config = dict(
    experts_per_token=2,
    lr_router=0.00164,
    max_seq_len=256,
)
Below are experts of layer 8 (counted from 0) of a mixture-of-experts language model. Rows are named router (the router's row for the expert), gate (a neuron's input weights, with its number), up (a neuron's input weights, with its number) and show model dimensions 64-127. Each number is 128 + 24 x the weight over its row's rms, rounded and kept within 0 to 255. Numbers have three digits each.
Before each expert's rows: "gets" lists some tokens that make up at least twice as much of what it gets as of all text. This comes from a sample of Wikipedia text that the model never trained on. Tokens count by the router's weight.

# expert 0
gets: "\n", " \"", "-", "–", " (", "H"
router:132124118098081155152170159154139099169118147141133155153130128114132132133083111125144124104128103148133165127142084100100113118129133148133114102115123170103137136115126099111125141148143133
gate0:046148101128158095117100109159120125147105116164117096136168134154137108129138137128133148118105116101142162139151118128161116163124122132109157120133128151157117200118153146146115112091130136
up0:134192184100127146116132170107126089071158081141131146121108149105125199127124133134113150119125122139106121153122116119109104127115159088158136124122135128123135101151159156127160124087077118
gate1:117166151099133076084094103120121152122128127151131099133170097156119101155161114141107119113129102135111168098134125119114106166083141099115151172095103153163184128091122136139121117117128140
up1:158126126135193187144126100140113146133132100125101160094111150168108139132131141087153115141130172103114154118046161148133141126139130111127114101126137106163094130154131123125178111113134137
gate2:100136162119086098116113080139165128143122122151166114143159137139117145102148111149120110170120120146132115131090133099121126164134145134126121143124131148157165113121161123131154132150151118
up2:153144091151107087137152142093077146149119138127124129096111148132122100146155157130102101158111107129132102095137107138112130124110129109127127176120111107161140149100182146094137116161178121
gate3:115129175118138144086130132160111134136146120143107122121153112102108122138076123124134123172132092091142185106139126129152114164150136151096095119075113123090125134100138152067145121103095140
up3:122163156145143160138125155168128107114158143122138182124125087159114125116124112118128127121144124147149158142141133164112148120080125138143113185108133111155116130116113132148132162178143178
gate4:114146155127145153135111067110097104068111146146120124118150077139143110147107131156134118132111104105116161134127109113125151161125151123096059121097148096126132142133116096118092104147105138
up4:132123097095145095098107100120134136159140107110118140140127169105136156112123116142125126146156145107136115165086171117117170126116089091146132149125152132125126124104116132179164115123134134
gate5:114163130106155139105109105144124074099137120168166129169128177145151147104115123174106100123107153118155160090125173143139130153104151112131108091103124132123148125129128156113127111141129144
up5:140115103141105086110151129135123116141127126105125109147109141137123144148078110134130109101116122127159090102139119098146121132134123135080121123154141132123170128114133081149163143127156118
gate6:128152124090129098098103150134123117125152149152160087136129152126143098100127145133121111134130127111105138149095170099098091157137146141125097135145119098131177087125106108142126145115076141
up6:137126177139100110138110128143127148134119117120103153121114127131167139124139163134133134099182110125148095120103146108110202131114148192077155138122146130127094165109114110107147136149101153
gate7:062162117120113117142151162148057108143143124177128132149121096103111099144129098135166124137136106125145122094132110138131090168153133143133105119129093123135149177134158171090133127127149137
up7:106112114084060089112121083168130171138123166155155126087156141108122077113140191089070153082151124131114128086150167125102127132123091134106153154139116120113128117142087112116156108113170144
gate8:133135152136132119121118153161119103128149105114143118127129076085155154113137122143103125110101112081150159116197116098093105159112131149074109125148078123132182138090098154105133085136120126
up8:149114142083101109082132142174084124107101176115119116145121111100144132149124111143109124118113083091146110144125097106078134122118086121127135174168138108190128118103064125156161095121129122
gate9:113150131090148187123150168138130085097131130172193123153109144103125112130140125164128184142093115162158121127167136117143124166110179112118132115124125168116152160123106136066141094142130097
up9:100087116128138114096093104119142115156121116167136135139100163162121143120159176129097125156138163170157139185158116096166169123121174116095140169108134129140099153134130104174124118124128121
gate10:119137139132113137153124137192111107143143110175132124156143103141090119133128144140132092098128064120146119134170145098167111165126174172099119168104075119151130143122122102109152164110150093
up10:124112105138077120134149135147150118164125131122117124111104127115118087083124155124109125143163160141092151110121101090053137131127145098155111110167149170117109158114133114135174146149130157
gate11:111159164098097113181088122128134107112144113155103124138126107114138144107155115152132142158127123090148168115150127139142112164155149128144166120149143140100190153123121153090145124123143115
up11:151145142131113156147121102120112169129161152136076155126087145104136099112125103107149170145138148093106104119125144142130161124096120167135098158151150129153119063156110137139139148150171076
gate12:119166144130149106118168116152154093098198138143139096154102086113129162145106162133130130158112111130154109141121144161111153156138122141129112157097102137133146120113123155125118117113123144
up12:121113183146084109116187149140142122156110132139139116122128100120123131123047134093160131152124107100150144154107154107142139134122153129111105115132093133107123155079129107122130127132137151
gate13:102169146105162138110066133157131063113125110161122134148134136146086132137079138066154139158080104100130150148134116109125124162120161127115132129146140177174179149131133141109125115160151144
up13:135116102094090125136079138120082134138116096090137124123133187133139131124168136164091127064142112176168153124081128172116117124088120107180134107130122105161074128132147151110149130111109111
gate14:100164130122133134114111119135122117104168147175104114167105137127129098123119113147154118151173127148158140114139171149113126160111146130100136088118106176120176163136161143140132144144134097
up14:171138105150144150119118161154150115156190129119117107129110112085114149144114154081142150119109094148136115121134100118124128119137124195130101104140148085128131121083145136126143109133090088
gate15:110133148085120107126116113165083110087100156149138098161163128138145079115116127158138119141141114135142146140126122128092162157093142116108112156128103105134137092109117117126134146128150129
up15:142135118160144121203135154134141141132112106117163136130130120125133106134082123112166168093102123131130123102136142118110131123134112160154123111162096142144151120121101188087116149116178078
gate16:095134151139127131126115115113167063123158143140128117133125133121118148091152130140088180160119093142165175168149119115086135145094135150138103132156150100139124128135141097077099117116137114
up16:087112109082175151168127139145059144138123083085118154116148192160100117106180125112128132099117138187084131090156147112140124126124105126154124126121098140122107108143137121117107103116083120
gate17:100141099121103114168129121131147138123142151143107152145130146128111108120146169162088101121098131081117141126137126073141105156110162096133092143135120093157173136103118137135120099045122092
up17:158153164136181146131115094125122137096133105119141117109135118141112169136120157163150143169152162152151141174147106184113147112165124180126124101121107125131108137127110111113150116125112142
gate18:135140145113129098154136118147157103105125124149140118142151091153126106133090144136129109127092106091168165142120121129144145161114141126081112153143148108173149143088103136115135135116158132
up18:128134156116169108120146109126172130127152129121105139138163106106171130138078154109117126126138140118189118142092110127132179124070138160104127129153117109121125094096160138117205120108135122
gate19:152089080102107124158127208125122138114146071116084143122135097146107082115140118134147148104159116107136128161109100160144137156134110159112105116128071126180148116115163128114125119105136140
up19:126111124134082082100140154097147096128123127151123117170129121145133126165138085114111158133123108147152137144105082123122108136132187147098105103126113116114115124116152151149107090134125165
gate20:094098137121161125121091114157103133140153119126126160165155118132136141126155091168107177145098148083148103164116076093118105144098118167121087102127144093136142172132138149114096144129107142
up20:122125107160094130146102111132137126140101148132096101135144093143143150116175112137147112136144158123088131127166132133138142132114129080142158145163131135123123131177101178129100122142105089
gate21:114141168092104116108137117169091140120173100130124168103136084125116121099130129120107134125133162068141185146151101078124123159099093131108110143164147118143139151085128125123122119124169053
up21:101160170136108169085113132132144128106143132132148141131162137104156101158073126181117076153138134118130116110161164126128123116077165127144110137163110117114101161153089120183088085167131109
gate22:113150117136131113120128117180125123138120079160158142145146095097129149113124100149129103133145088139145170107137100124173141169144138172119125112109116153132162201097136113108142129116133078
up22:106150150130148144135124131200138098129106113144140114110148078138094112096148118154114060128148104139085121121123115144133069133152128118130172131110122125114144124104111135116184110149114104
gate23:109134133134118140120127147185141136138122144121119126153091068082127156145103104112138142111136091129185121103128102105129088178127089126092165153113158105119187145066157134129095136127113136
up23:119168167130120137111143095161118143111119119125094167147104123130172189131133093105146123175116136148101113136172140105124119117133136143137114126195153132121194133158127075107106132136174132
gate24:128164154108111089120151130153147120106159156180123114134124102091167128136153140154089116146101117125113125134171146087119146154100137134129132116115119150108130144157087123132122089139126116
up24:103136149133087084111142131133145150103107135162152162095101115116122115127138137104118150137112149121105149125161070097134108128108153151102102117134139130117122153107124126129092138128123109
gate25:100205142079187119134124119167144102082172156161184166138141151142138130104119162135103122114109124104154109095105126116107096168135160117129120124139153159159136155097109109092148105095150151
up25:140162110113148124164184139107144125131160149154135150098127122138191146136131136072080138149126157100149115131151113141129107116136091118107119169129093135153128161161108158104106060150151137
gate26:103121132140140124093124110163137103112131143104138163142120119140151146090107161131103138127162118097145156152139131126149138164136091127141099099102138139124146148132142115151123129120118121
up26:105124116083139140100146164141144079109115115056120163121106149117123153121136094120079125114162145095128122098137082139100133133142158141107134105149094134105175137117102095136110126157146168
gate27:096166100110154100137114121151157115130128130108132139137179132129132140163141100121113090146062134112146180090163079119133125166133071147105131130172104105126144094126170126109100143131164112
up27:133125135094153134113150124130122129123133159163164129141113121142111140143138099147116081117098119151147121108182149154120119126111084138092143157172093137128105135136133136142095085127118108
gate28:139150174111106135178118117147129111111113099186133102128147152113097102109138107121091116122106130133113180101135076137105104169126099116154166126109148111188139138084110140109124121100110127
up28:111128124135123135155143159131097131191136153134123119128106098130115148112148125091141175115168115128093100137153128175100144127150129141148107131157122142140137136126102116121095176146091127
gate29:124131145106134109115130174151112108134143091166139108117139123129139119150137164122128130149115150158159177140113113121148107158130110120114120116089123124117136119126102155101124154112129087
up29:130121099119100133148159138096148109074136118123092130135072133105102165103166110122146171148132147130123143141153102142105097129120105154127113055176147158113122111138156144124071163145113128
gate30:155153140099169138130143117169073108080183158176130106100182097142107123152187150148107154159099110128146137100150131091123093169147133109084146129119157150129163143106131161119146137128147111
up30:109195153101134139160125193135142106129155174150148077103132133117101126149106128090163086139121159165190122097151139130111118137146161101106123098117177146133089125100146139118135115118152140
gate31:124148162123109132071089152131090100123124129142135112155105099131115138138113121116168116145101153106112135108155107123153130171139154118145114131121128123116126155162112113148125150120168122
up31:134116079137151156135107112125126133124109118132123117139148134130172186116134145130130156123147129131085102178117114119072120122132076131119170119135147116134144088133167122118102128100140131
gate32:099135164100122178133135133115117126108143123135105134128159109143119121122088098140138136138128130098137126128180140123138130161116158104135080079092130137111167122131124157117166134084123117
up32:110099137123133143117122125112141091107159118102124163143158143133125080114119144116131164132130099072169118161124120131082129120066173126116157154159129168135086106073114117141158134179133169

# expert 3
gets: "=", " the", " for", " his", " its", " their"
router:156093120087102137166106091141119106120106144163195159129138182132119179132156172090143168115131158106113090112131147180126118104130139114124097136132102126131162123158168149112074132118178094
gate0:073114162100123071132128113184119132178115101156138144149175128146152153150120147122135154089110148132140156096118117127162127164130145138130123100089124140147132201118152140120100142103122144
up0:126169140122117126099156124093074112121142101106146135099118150118118172104081110142101137146119097143126144151116118101104120122093109138095160126108127134176134088114136150123135112135044136
gate1:128161129116133107123105122150134150117164198121115089121142141103134087120184132178120103093119117124115162071165134133125117168136153096116139154122108136167137121125096124081126136116150116
up1:130115080113141139117129149132158159162120099121102129113118134126131105155128171103142083103174128103132100153103148112106177122118114123137118162132133118157125163157131180161168152144150134
gate2:158099113125104088131145133162130099106116113103134093106166120132118148111157154119084093144092139141104149133129130113099137167121122165119138130125139121205138142122134072128143140170171140
up2:192151105132115125095147128130079135138129121111144079097140135125125090153131163147150090155142120146134111114128100150130074125071143116116141122138119115156146122111185102151154166180137113
gate3:109121157110102132105103122183092130144182094088130096165115133118103141166088100120126146178141119070150170151143096104113110163163097148143111128102114126128165130130163136088106131109111124
up3:157115178118146178139132161125127116123141154158139207140121089098114106136062133110155107131158145141134130116157149159094134127118149129146133136165134123138116103100134138138142127142099122
gate4:141147166114138165110065100137119102110129108124140083136112083115153079118100106156117140145113076109148167162134121129102078160128169117089064098111145121141145141100145098131173109101124097
up4:134127084127157144121171091114123129115086102118099157133156158148116147142143198163120147161119185133111107149096138125108131129110108118135148129119150116132153096074128140181153118146157141
gate5:097141145137109103117137122156127067121095134120125115156134151154128100124119112162092119120117140112136156115114140151099119166098162090124132104143141120141116128077117151126114116156107125
up5:136124114152114095158145085127123154120080097109092117146105118126150153124073101110136142159132143137118098135162136117108107128110096119081138130160140141129147141119141076147146176113176144
gate6:106155134105114147093134124134102095109138144148125127171144134128112089108124129153151177141133132136136137110132140123107113167100141115120083097154121117159150101107090113116114118120111176
up6:156092168124094095122130131139119181133141099135118125153055160136139120135127136136102106116185098137120154134140129140128177126118113149105147123146145115097083133122092073122162128129127159
gate7:127194159097145115137110151129072128124166141166130102154125118125129094144114128125157120143159132099180128082141104144106133167161124132107092099108110126152153159154123103132108115109143102
up7:124107099114108145124120117144166145128111089151122163099138132101136105162134164172098124116108144102081146105162135145074094122079122109121129166126198160108098088139091109116174126115112125
gate8:132135150096139115111133116157118124131113114123142130164120121090125133157095114132103120108123110108147157098142140082118130170102123180115119127144103103161146161107127149086137148146118119
up8:151121109111127127107132123182085153131096127120074118113135157093164102152111100124131144116163093104133141127122114145077135115125092113105159150161123130180147072156100140170185124123103139
gate9:092138155091159151110107102146131105076133134139176115124107127072138122121088122139131177124124119122149121146169144145127107169105109136107116095144134154117163154140107150069109147113120095
up9:091097117141122125144130089111132109172129131156128083155080122147108108123146135178173122094165101158157113131132112121102138119117197137114153118121125098124119123115166092149139117126132157
gate10:137139140108122138123114109167117094098124095143125157126134129132090127133138111105121142132096091121167150145132170123185117167147114171103115139108097133146160135120137124137115133140101146
up10:156121119147124148101149111103141130137122092160120140103111119121091122097137143153129117101138163146128152169144128137084176129112118113119141094098126158112126165125098100156150108153135156
gate11:100143159106097131117137127167095137164115074146117086133144101081156160145176127132162161141118117122148132145113114172154109164174137142126141082088115156123169142109140151112119153108153132
up11:125144168125111125116130109137110161154143111173071088126120134140106136144131122127145114130147114143132110121158138148154153130134113124137103079107160119154144138131131126112125117144132128
gate12:111178165111118098147168170119160092097172151145126121154121180135145160094135171107135152145105109136176148135107152137122131165134132127126141163145101157142134108120162147112109123110133077
up12:107138153158123125099129093146163140153149110128105122100119121120080141153113144095165160148136126085157132133115145109137151132116140125102147122134112101105116160121162112113126161158111092
gate13:130169139117114114144092155166139117162143117118135115138129143143097146137111096112139165159100107090164169136122146139078125164145131122106129125180166172152159148118136149128102141153190136
up13:129142113081093103135116118104134145112145139140129077086120162177160124105174124095125112099135115139147142119096121177143129138084097146188156143144156082148068106134139121104134127129099089
gate14:085151143124108124122102146121129137106123111168128112158128154148103111161120121126177174151158102113172186129128132163115134166127121114110117117135127173157157150140105118110124087122127158
up14:138106138154092126085117136159176124104135119133164113114111112114141110164113131086137146159143115138136114143106097155100149122121099155133137099125145120125112137138128155130119117139145110
gate15:115132118125077126122099108138109096123105185107112113115163119129132142129120130146127146122124134118173163149106112106102127165120153103108136166139101085117153132096163139123182161095144151
up15:139144120157106126118128146098124124150145128139114150111130132151123172102066136081149141120105156149105129135153144077109124126096108142103156108145114154155125154124112114083140160111129138
gate16:103138122125110126130114114118135111112158120163127127135122134119135129107168138128109169148086090108157177129138119134081133157091132134147108143139172120150167109116153104115136118119153124
up16:120128101111170167148151115125071106130129104174131133148140125113141144134132159138138160095115154153069156112156116168169127128090128127134125126140106148089118117132140109147132125126098126
gate17:110131121114118121160158135141135095126113118153124142152150133127121132134120117142103171115100122062145118130129144086102111159094161118094098137145145092159130177115122144117118067065122098
up17:129103155160147186093137097140142098132130190134108110159117105124113152179111115148128106136128135181154117151116144190117149120176105136153132087134083125131153140135121140099136105131101110
gate18:115114163116150142168098091151128130096119130145143093106150138169146113113149129172117134110109095122143195150133126139109119162126107094121115145110146096178172166098127144133134099107146126
up18:123116101109105103130171135119109118138160130108140133102153122125153155117139141104129133124142109098156128151096113104127134125096173140108143123130147149146137108092144168155189153133122101
gate19:127126120106152122145154133163100101095168089120137135147143114097143101129109167131106183127159118117135128134166076121132119161141106148154083095120146159159117138057140104115133140119184133
up19:126085117173104121093112115095183110158129121123093124151122108121137099126133160117094117138127072140150134105102137176142110127120138156130131113143104157128125113147160143123136105102093138
gate20:107104154087166120127126113149089143141157122128120154147165099100114120118135119167138129143129132100123112120140106111173105153088122142152088077114127123131133141089152154123086162123120147
up20:113127106131106154167112123158143162099106126139087126119147099109120113137170145097129114165098113087081105101147129154132146136107101126079152139155123119158106140149139175117118181125130105
gate21:114144115101141147109105110174115130158165119134122160112179154123111126114097117163126119123124122106113179156151118091085128163092114126141108168152109100140157137132131126113161129118160072
up21:121139093146103125139112156120158092052127140135099158154106118135145090114151091165112096166161128154100101130166127098132111115093128094136147139116113120120110171110106093153102106190155116
gate22:089149148108135138135131129167109147186161093159100157134170118121111144116165135133118157121118125112115182115185131116161139168128148138120106095120122117146142175116104155104122109118129065
up22:119116077104100111113107120164155148145107122134121116127160099138117096098158111156064034156127126160095169153123118126093139123112093127134153168156095098103121149162115099118179102136131125
gate23:113160147090105133165111136144151135158137125141122137139111102126109137135107122131135139142171131161150129114137123150114115185135091131102165141121150128119186114066172164125099118108116132
up23:133142163174103150131131134104115136123118100112123175137093121133109143179115123145168165132085139125128130116123147102078134117115156120138145110157142106111146150083127141097120144108128111
gate24:096155153127127116163128116155118129114127114180145137167119109130107121113150110125122139154135112147110158127172165120149123160138137138136116108117150106135128137118093144139101082150171118
up24:138129179145107149137130152142158138105133074100152130110136123085128135141126095072126128155082118097119128150122121132141064130122134169149121112140117138100158150125119142120100160126171110
gate25:099188130078171145101141133131111096085149148147124166146121141138117126124152192145147131134098140087121142108143146138134133164145128167109120152122164075134149141118127130085116098130140149
up25:118167100153146123141174162108176129151142140135121188117089113144149159096114130106116153108106138140153121104167149087089114124137143129121142146148140148145118138160095137099128058115185143
gate26:095124146119121126104104113164137087138162130115141154190166103082119135119105119121115119141132134110159146134128125160111114165128129127152114095133119108101151154135116144135113144136146144
up26:120126155133149120139153154136164065119114140090163090130140110094120134144124128123108110158124118132160127120138123153101132135173161115139161093130119124073126148111142129145130136155150188
gate27:087164133091119095149113092126149154129135135131140144152161125138130122127115113162135104121044150127131154115154084109117128171122095122109105097136119118157125124119186136119095120098154103
up27:119129112073105142102149110155124134113138110147141150159164149141099143151138128135096063114104130152144122120154108117089144119109150138132078167126085124137108162126120129117163119115139099
gate28:116112121085147129150096108165115113118094121158144113112147157118131122111132113158130122148106108133104148105117106142096111165120122124118129145146148085194144165116156122099128104098113141
up28:103139127146131117139144133132106138156127146128092109100106130164136104148141110098192165139145126148109121110136132134141150143141104151156140170153161142126139138137165171082146140142115167
gate29:099167141115163115115120141131085129098163090136138129158093112126125129134147175105115151136116078133126153139137129131179110161101130119077120112096148143136163128143125152129083154106129112
up29:096119078127115105122176175108113113119138119135146123146109165103103171152154110104155156171161093130106134117139118155104141136107133103115117145110149115173141084166135147102096114109112132
gate30:145128158125152145107130095130114129100162185173136138148122109122145150140180162123089131144130108104139141097137104128123147169158160131094112133114097160172168156104145121107117160114141124
up30:132157149111142113148148183118147137103168138127151082149115154132115093144123107092197121130091150144119111112127132125148096130151175149097142135154182157136136131120189132066128075112098127
gate31:126171139149144095089093140111136092117140132113150122180108133109149160121113119112170145159106106114137153096157157099155119167115142143136132112133113150179127163134123109088122126115176122
up31:139134128105129123095088152137153105123109153149131153088108154142163145128098104094163140126144097159166120125141114117086126132150083115082152145129175121135128067141135180120147156092126119
gate32:092133145058150124171126133137107101148132099136146114137124143129103170145100131156114123126134135137107156099159131124100131166128147112130117084123159122120202114114107153117133158075145100
up32:147097100123145153131105094125133118075153089085111117143155130136128073110116142131122132147134103141156110165118115144087147120088114116136147130157099114152085094100143134134155119154143141

# expert 2
gets: " (", "=", " =", "ti", "\n\n", " New"
router:144126106104085142121153135102105126103127140122153160113111139118109099130154126103107120154153171141135108063090089075173084120141088097115160164110117132103126119133140120128168159160087166
gate0:063123140136115085114103079174128119118145095175153140158156116157145125110124159138117166136100103136156104132113077130131124158114129132124124112123153140155185159118127146133104136091120116
up0:124161166104179165162140131097126085100102110092163132107120112117104171121130116119122132110146101163074136140131148144089146124108142114114140072117098162111139105158178133060153071134076146
gate1:131179137118115113109112151143143127107123138161130121099149157164103097131168144167115103157146099122098140124154146125138137161134143131120139136117140131134160136111125121139130085104193105
up1:128096092130126125112117101104136151149130081098093158121120098131173140174112172100110134142121137090138139162079141139118189139113112129133105134104140126149120071144122165107169138136118128
gate2:131091115127071141105138126167152119169104140131127128123158108135145124106165173144154136158122152158089146138130119078105141166133131155077159157117137121164140154127132110121128150165144155
up2:145129070149097099138144170111103097123122129157138123118127106149106116158179153131118073165126085140158120101131134119135096135095125110071137137174118099094134096099205162115163109152157131
gate3:099134158116136150070131124161129115146133112126114112131089090098126138116068140112121147164133128087157139132140134118127109159148132137156110098137160113120140135089129118078111107146118159
up3:156167093150139107146123125125153120105129117108159206089133116089078137160158114105125126123148150165133169108158121192092137135114126171116096163119142108122136118160152100101127147147144122
gate4:126149132146182136102098094113130116142147127164151149160148114149108126118120112153127121145132140095133174124154076112098113156099136097071099133115102076152146148124125107154132151135157155
up4:091143103104140121119107101092112120151135131118148131138133147137111117137129186156170131146097135082143091161095164121157126128122113148152157152109171112150128124102188130169190138113140157
gate5:088147138130132152098107140129153083115158128147151118148113149158113073142134150180116124145101135144133142133131163116123137158114130092119115140123126125147151147116130161133106135150103153
up5:123115122152101077127124121119103139121077144098140117142098130143125153143070094132152120127115121128114130138124100087154151135131107108156123147157194101169141128120121062144098163149161133
gate6:138165128100152110089089084122114136123136096138154095146124150102138125070121143142096155168148157096147128157127139111102114153133144100119084132108115133122173111129069114096079140080133160
up6:151127179151124121155109184134111156119107150137102142097083129165168129133121118099153081101151091123130159153116172122108141130150142165098148104169121098119119165096094106085142113142107165
gate7:119146127090124154123137170120122111152143114176170143150139096110123075132134133157124127166158112086162143126136107185147120162162134135126154130113092126120129112155121125108152109109150145
up7:112130137083096161125112128145129147113111090185113152120124129129126087119198146171118118069162150113118097120145120131103129134132120113094168121134157153114139125133070091108153156186096125
gate8:104146103113122127092105153199137098152124144109124106136138152103090134138102139117138116100100108121125150093129137071104092157104140150103113140118125121130151131124123171120148115122145124
up8:140118106093111096130126129151087137156100171137116109118133153135150087111118083128147156128138119086129135131125133130099139123166082137144128171141131092129109099162099130164138070103116126
gate9:107147132091154155115130172150166084086121142130135114137158146090109119125119101156121119143085146142131162128145133114148111166120140150132126087152154158106155156100114149090123162144123158
up9:074096146136125105146168070121107134104140105165130075125077113117125113143147162121103139128140113131202114179099139104157156118144190109138135151096110146135129166106156109148114099104144130
gate10:084164124112149157136108156180132131082174118155148100161142130140087119127114140108123124106123086137175150119111154119168127169163147183102123164115090133150135132122139129103118151096145117
up10:176138132172151189070126134139118113103076117141110113101096121135103123108147085113091122114167146169137139108117087124120122128092087080112145088139129137139092150134102122101144126154133168
gate11:124190155125091106145134100110098084123119097154143126144140142162164164134132139157129137126145091134173149154111104153156101166144115171156131108087123118099176140120157130124130148083163128
up11:084129150134083103127129108145105190131111126164146087151062102129117137125104098116162156149126149116180113137155161156141175132106145096110084136111089113155117131133117111142129159128142135
gate12:092162182151166097128166126140132106108191096146141107164133100115148173145092105133139163156130147090172131113149144141159180159163137130152128193092098155138148144127127159107121119099107143
up12:104150130102122112121109124118129163152146134124162109091157116131102132118105128123136112122161127129129115190100150084126117130101145152117116108111111114119121128117160112159121110148143137
gate13:120148140118109091105142140142081139165149147140138077123136140116104119135086139094130126166131093135141151108139091083147143176115176105127118158095144184103143135084104109167107133167166128
up13:088112127104156174114076110111113129134129088125117112120123105132116112097161137125099143102119112140125116127119140156174104123106140158149122108145138123144055142147127140130126131144124127
gate14:105156123100137136120102161138089127074153162173155114143114128164084106127126106153168171142158118135147139116129114116116104161108125103080094098179118154118158160111132145159142156117130146
up14:128126135151101157146119121161148116177169137158142095126125124102152137169117160145125159148153156152102108127111135109116121126156126147098130120106116118096114173052159157134132120148123143
gate15:121106137065114156102112095142127119147139135149092135121123106175166078066082118127110161143089119099165166131110146092114138163089166095129129153131113138130145111111113138117083137073137142
up15:109157117171136101102141111100123127127114124106166110134114107157123203142099098116159186108128136136112135136130155101094146117113135164126116130171193133137147108128150148124159133100133140
gate16:117131137146119092143103101125144112078135112152125162100133140071171094134176143129113149134109098130149157089142123101098110154070124149124150111168130125136164149104134136113117119114115127
up16:116113126098158156160132088140100104116130101138079121129141127118125122118105110136141114119150140130101148110150098151135118130068121133159144135132103140104101126145110088149120141177099115
gate17:116155121127104120172164128190132126131121110144094149135146133099118118163142147130109146146140143074099119097129126084130096158120179132112106159137138092146127146082105142134123096097119102
up17:156092151129133155105080123120119132121125145154086107129106145141141125096170127167148108177148158152124133172107157165124159123145121157138120131117102133113166111117121098111133150130096164
gate18:109146165130119148159127096144119104105117108107146120126124112149160087164154127146101131140109110145147142078129120111112151156143129114137125143123131104184133157099098153104109127138161117
up18:130157123128147141132119158102172128072154152123129141168141110088128140113150147130100141123134126140153115161085110084118199123099130115125139116147125164147140103120132153144194142129103140
gate19:126148107088110156119152136135080096137134091133112137109155095093145076093164081115139154106134082122143162140130066151127123162131113145127097133114112189159149095128130126118106118122139117
up19:144099115142108124077110135124165097110184102129176108176120111071122116117150148164119154142183099163132095118118094146122110124104120162148133111125095176106086117104158101078136123087105161
gate20:114144112116185131112110142129113149140146101131142127144162113133108126138133132148105160162138123089133092119166104102148088151113134147080114115109091108149132163098145142113087147136112152
up20:108103072128110114147134109130145156111115130165084099089173136124115124137142107108136096132085092112068115112164134104109139137151106152102160124136135123130136123136114128120110137139096103
gate21:115137124129113132126108156155092135106150121128117136119164084132099112097125135113130150125134135046121163164129077100144109154095095157157081146151130137178150143105159107125134106159165104
up21:116126196123107114076101141131132132082150134166116129159142112131166091129105130170123067163162124155117106142123127135145148123114163119128143106138117134122120163066098099148131100139127103
gate22:101166121163139133130132125146096133131128102131137153151136127095105112110158135143121146121157118111131152090173090119172138165119123150122138103085117161120150147123169124102147110116145080
up22:118129134105136140092151113159136123136099094120150125157124110127121094102167111163115139113151070127146117142122115150115100125136136131128175162119089142131130144125170088139171138156138106
gate23:118129141101153133123134121158117141159142140119098120131072105119073150133119107114143196157147113131138160098164101138151134176130111153090185117150169125148162134114163174122137148120119140
up23:137124154138141129156152094140119129118130122161144138126105129102136139168113120133128095134098144131077119141170150154066111115114165145161139099148201116081161151145130111115118128105138108
gate24:108157132129140112180124133140109116102142122175137142155073115115117115105139129167078149127134090142101152091173188116108092156114119161175123141090164108098130125134065109144123118141106132
up24:135125149146096155144172159130149142112125109165174151073153142129113110117158134105109148159061144085102127142109089167124144129142119138148080105164100110082130146123154106130072143122125117
gate25:118188130054161117120125146137117111096193153154135170160144164128113124097111110126174116148112137087138145089130115146136098166139129135119124136108145125165166138148096135093150135121145154
up25:127151137122151108112159143110136117117128121122094151109105108124127119135165113096149128101143153098161118097147122113127114124132101125072136141104044143193092149177124132116117045164133169
gate26:117125148105119144118108102156120107110155108156120119155155077114110137069143146158134140175152114127181156125155068102107110165137082141153129127100122115118134133109132124141099207141131129
up26:093111133098181116099171160161167093094101152086157108125144109125158124144139120106086120104126127128158123109133086145067132122148149124064140073116084123113132145117130124117127151130109118
gate27:088164112087153102123124101146103142164145126134126134157156096145121123134124138112120088134060166117151168097161060100109115163108096098077145136157121132139125153120163148111128149135127106
up27:129121100140181162108134126159168111126152160158109100157149136135082127176099108114117103121131156164140143092157097118111100125123148147085149127181058177104101142117158139119116152108148127
gate28:118168156114151142160111122142123111098111084143165111115154127120087123131140126144111107127119140092114154092148122142120100164128150133150138113178134123165111153139114113092068150122083153
up28:156117114152170131152187111131117108128131142095110146143089132150100148116159140122131184150145110138109114127137107116133154122175124132134125102123139117126159151154087100122107175118101135
gate29:082145143128133085104170144148109117128152137182126115173093080118123159131148172180089116133117101136119137124146115124121122159095133095099101103122121147131155117125114126112111145094153120
up29:089139108142134111117159128132116104133138116142094131114113154148144181124103091096170152154167140145152125145133104136124120133092083129159089129131141133173151095145171164104112184105131116
gate30:144148106128140158117157103137094080109166152184119095109151109134116135130140143136129116148111107111117163096142095107140119176164093127084158103125154133130152165136115108150129143114141132
up30:135181102152133142115099173104157123134162147101163126110156143097129132139121095132188064127131164113153124088159146162089114130128169142142152141154176157103102073125147141114125143104159112
gate31:124138161139119107115143118107092127123146112113128112128113129114120172125096120127164174166143097132153152119122079109147139168104134111163082135112115104165128170100148120135117106137146142
up31:138106082141154151121116165123141132123099096156141158139157126131181176127138128143125144121171111126130097109150101110108107125164125113125182138124150112105140063138112091106122134145135131
gate32:093140134114122158117157132118143151132136104129116160121114095133110111156095093128159169118154114137124146096191122147118127169126127145144096090094137145104160126106097155109125137126107102
up32:104102152115168154177127144116101111093139138107146132138152136078171086135123137124090151153129087117157079125111131146085159121111151112125129118163116147141110094096125109156148122144157133